config.yaml
d_model: 96
n_experts: 16
d_expert: 64
router_score: "softmax"
balance_bias: false
vocab_size: 9393
norm: "rmsnorm"
tie_embeddings: true
optimizer: "adamw"
lr: 0.00381
beta1: 0.9
beta2: 0.95
seq_len: 256
train_tokens: 213700000
dataset: "wikipedia_en"
Below are experts of layer 8 (counted from 0) of a mixture-of-experts language model. Rows are named router (the router's row for the expert), gate (a neuron's input weights, with its number), up (a neuron's input weights, with its number), down (a neuron's output weights, with its number) and show model dimensions 0-95. Each number is 128 + 24 x the weight over its row's rms, rounded and kept within 0 to 255.
Before each expert's rows: "gets" lists some tokens that make up at least twice as much of what it gets as of all text. This comes from a sample of Wikipedia text that the model never trained on. Tokens count by the router's weight.

# expert 6
gets: " | ", " (", " |", ",", ", ", " |  |"
router [142 161 147 113 152  82 133 106 139  72 113 164 134 176 131  85 116 122 162 136  97 144  90 129  96 117 122 145 104 104 161  93 119 121 105 136 139 102 104 126 122 132 125 163 135  99 126 119 118 158 160 150 150 149 141 146 104 117 103 111  85 104 169 154  98 133 131 137 118 122 148 123 130 151  92 154 141 135 173 123 129 121 132  96 184 143 159 131 117 114  64 111 147 117 107 145]
gate0 [100  99 112 126 104 123 111 130 101 164 120 119 124 144 113 146 141 146 149 127 144 146 133  91 190  87 106 160 138 143 107 112 144 118  78 156 156 109 160  97 136 186  83 170 139 126 117 153 143 126 142  97 137 159 125  76 121  90 146 135 160 103 134 130 151 137 131 110 152 129 116 135 122 128 143 109 134 108  70 141 137 137 131 103 122  97 155 179  91 144 143 120  99 154 124 126]
up0 [134 158 138 111  77 143 122 147 141 115 148 109 158 124  75 112 135 183 175 158 156 131  89  98 141 128  93 145 119 129 123 122 145 164  98 162 145  69 146 121 154 138  98 128 138 112 116 111  99 133 135  88 142 132 129 101 131 136 126 149 159 135 105 134 143 133 113 104 111 134 125 115 110 103  92 148 181 114 132 126 130 127 108 136 135 113 166 183 122  92 121 145  72 161 114 139]
down0 [170 158 126 109 149  80 104  85 123 103 123 143 106 177 133 132 146 133  90 174 106 126 148 163 126 153 124 151 116 132 107 113 120 119 133 129  69 118 129 125 119 147 130 117  91 165 150 126 130 161 102 106 106 107 119 123 153 117 135 136 130  82 132  97 134 118 155 139 120 103 107 110  84 133 111 121 166 159  80 150 146  88  94 172 134  98 118 135 135 161 151 103 165 111 131 152]

# expert 11
gets: "2", "1", "\n", "-", "–", "| "
router [148 166 138 111 151  72 149 137 139 105 179 144 109 154 145 194 106  84 151 160 134 137 153 135 126 130 116 114 111 117 120 150 125 169 126 134 134 127  72 132 128 130 164 162 131 146 123 109  98 126  87 130 127 137 117 161 122 133  89 139 162 138 136 153 144 120  92 122 155  96 140 127 134 153 128 153 156  78 167 105 113 162 139 141 118 113 114 119 162 124 139 167 116 121 162 163]
gate0 [138 110 112  87 123 123 151 161 169 132 168  89 152 113 184 146 126 119 121 153 109  62 139  72 131 119 105 151 137 147  90 152 123 126  61 131  94 144 105 106 149 136 153 128 126 111 130 136 132 124 115 128 158 139 141  98  92 108 119 110  97 112 126 125 167 160 152 125 122 156 152 117  84 102 118 140 106 134 134 116 110 136 128 135 123 134  88 117 137 151 119 137 137 146  67 144]
up0 [124 138 105 133  93  85 145 199 149 109  78 126 113 110 170 154 105 124 152 157 117 113 151 105 106 134 108 160 141 147 119 159 136 121  87 177  93 131 116 111 157 125 164 124 154 132 164 128 131 120 138 128 137 150 155  99 134 101 119 125 106 109 104 175 178 116 115 129  98 169 142 162 110 174 125 126 123 106 121  90 122 122 125 119 121 147 124 104 149 149 137 106 148 153  94 144]
down0 [135 117 154 121  86 107 131 104 143 114 156 124 172 111 146 122 168 134 158 138 102 132 148 139  91 118 105 134 141 102 118 123 124 138 101 150 161 130 157 132 161 126 181 147 150 111  74 111 122 137 115  78 158 123 136 168 135 117  81 154 112 148 103 141 110 100  84 127 124 121 119 119  67 105 125 131 125 116 132  91  83  99 153 135 192 140 128 129 117 129 121 128  79 120 123 129]

# expert 5
gets: "\n", ".", "\n\n", " | ", " |", ","
router [109 127 136 111 150 138 113 135 118 114 104 154 125 120 146 102  87 100  86 153  92 129  94 153 146  83 104  89 122 120 151  90 112 105 134 111 121 170 144 148 103 165 166 172 103 141 128 153 136 139 130 161 167 126 165 119 128 157 164 120 115  74 127 153 117 109 113 167 145 102  81 139 133 155 123 144 138 116 169 135 100 140 161 156 131 121 119  99 157 135 129  99 144 137 110  90]
gate0 [138 147 131  97 117  95 140 172 118 119 157 109 140  80 134  89 163 147 155  99 148 108 127  46  85 122 121 101 131 145 134 148 119 168 105 167 140 111 120 106 214 117 169  93 112 133 115 116 160 119 118 107 145 153 139 122 142 136 102 121 114 132 134 146 110 139 103 140 123 113 149 120 128 134 120 147 116 127 151 117 135 119 115 150 145 123  91 127 129 162 143 154 106 159  90 153]
up0 [ 99 127 123  92 107 110 119 151 118 104 126  94 165  94 146 107 110 116 128 125 142 111 141  46 105 105  81 118 135 180 159 157 116 160 117 143 116 107 139 151 157 162 190 141 119 112  81 113 137 134 119 131 149 128 127 125 128 133 133  75 128 123 113 149 105 170 137 140 113 104 106 130 121 176 178 122 121 133 159 141 121 128 105 122 116 132 138 113 134 151 128 150 122 140  80 154]
down0 [135  91 152 141 100 135 111 160 147 121 138 150 153 106 119 126 119 139 118 123 139 116 186 116 122 125 192 101 110 156 182  97 133 108 133 131 116 117 192 142  88 119 157 139 136 161 150 115 143 162 120 115  96 130 117 111 139  91 166 106 107 137  96 132 151 149 147 182 127 117 126  85 143 157 140 109  98 129 141 145 138 153 116 118 116  95 112 106 105 135 167 158 121 177 125 123]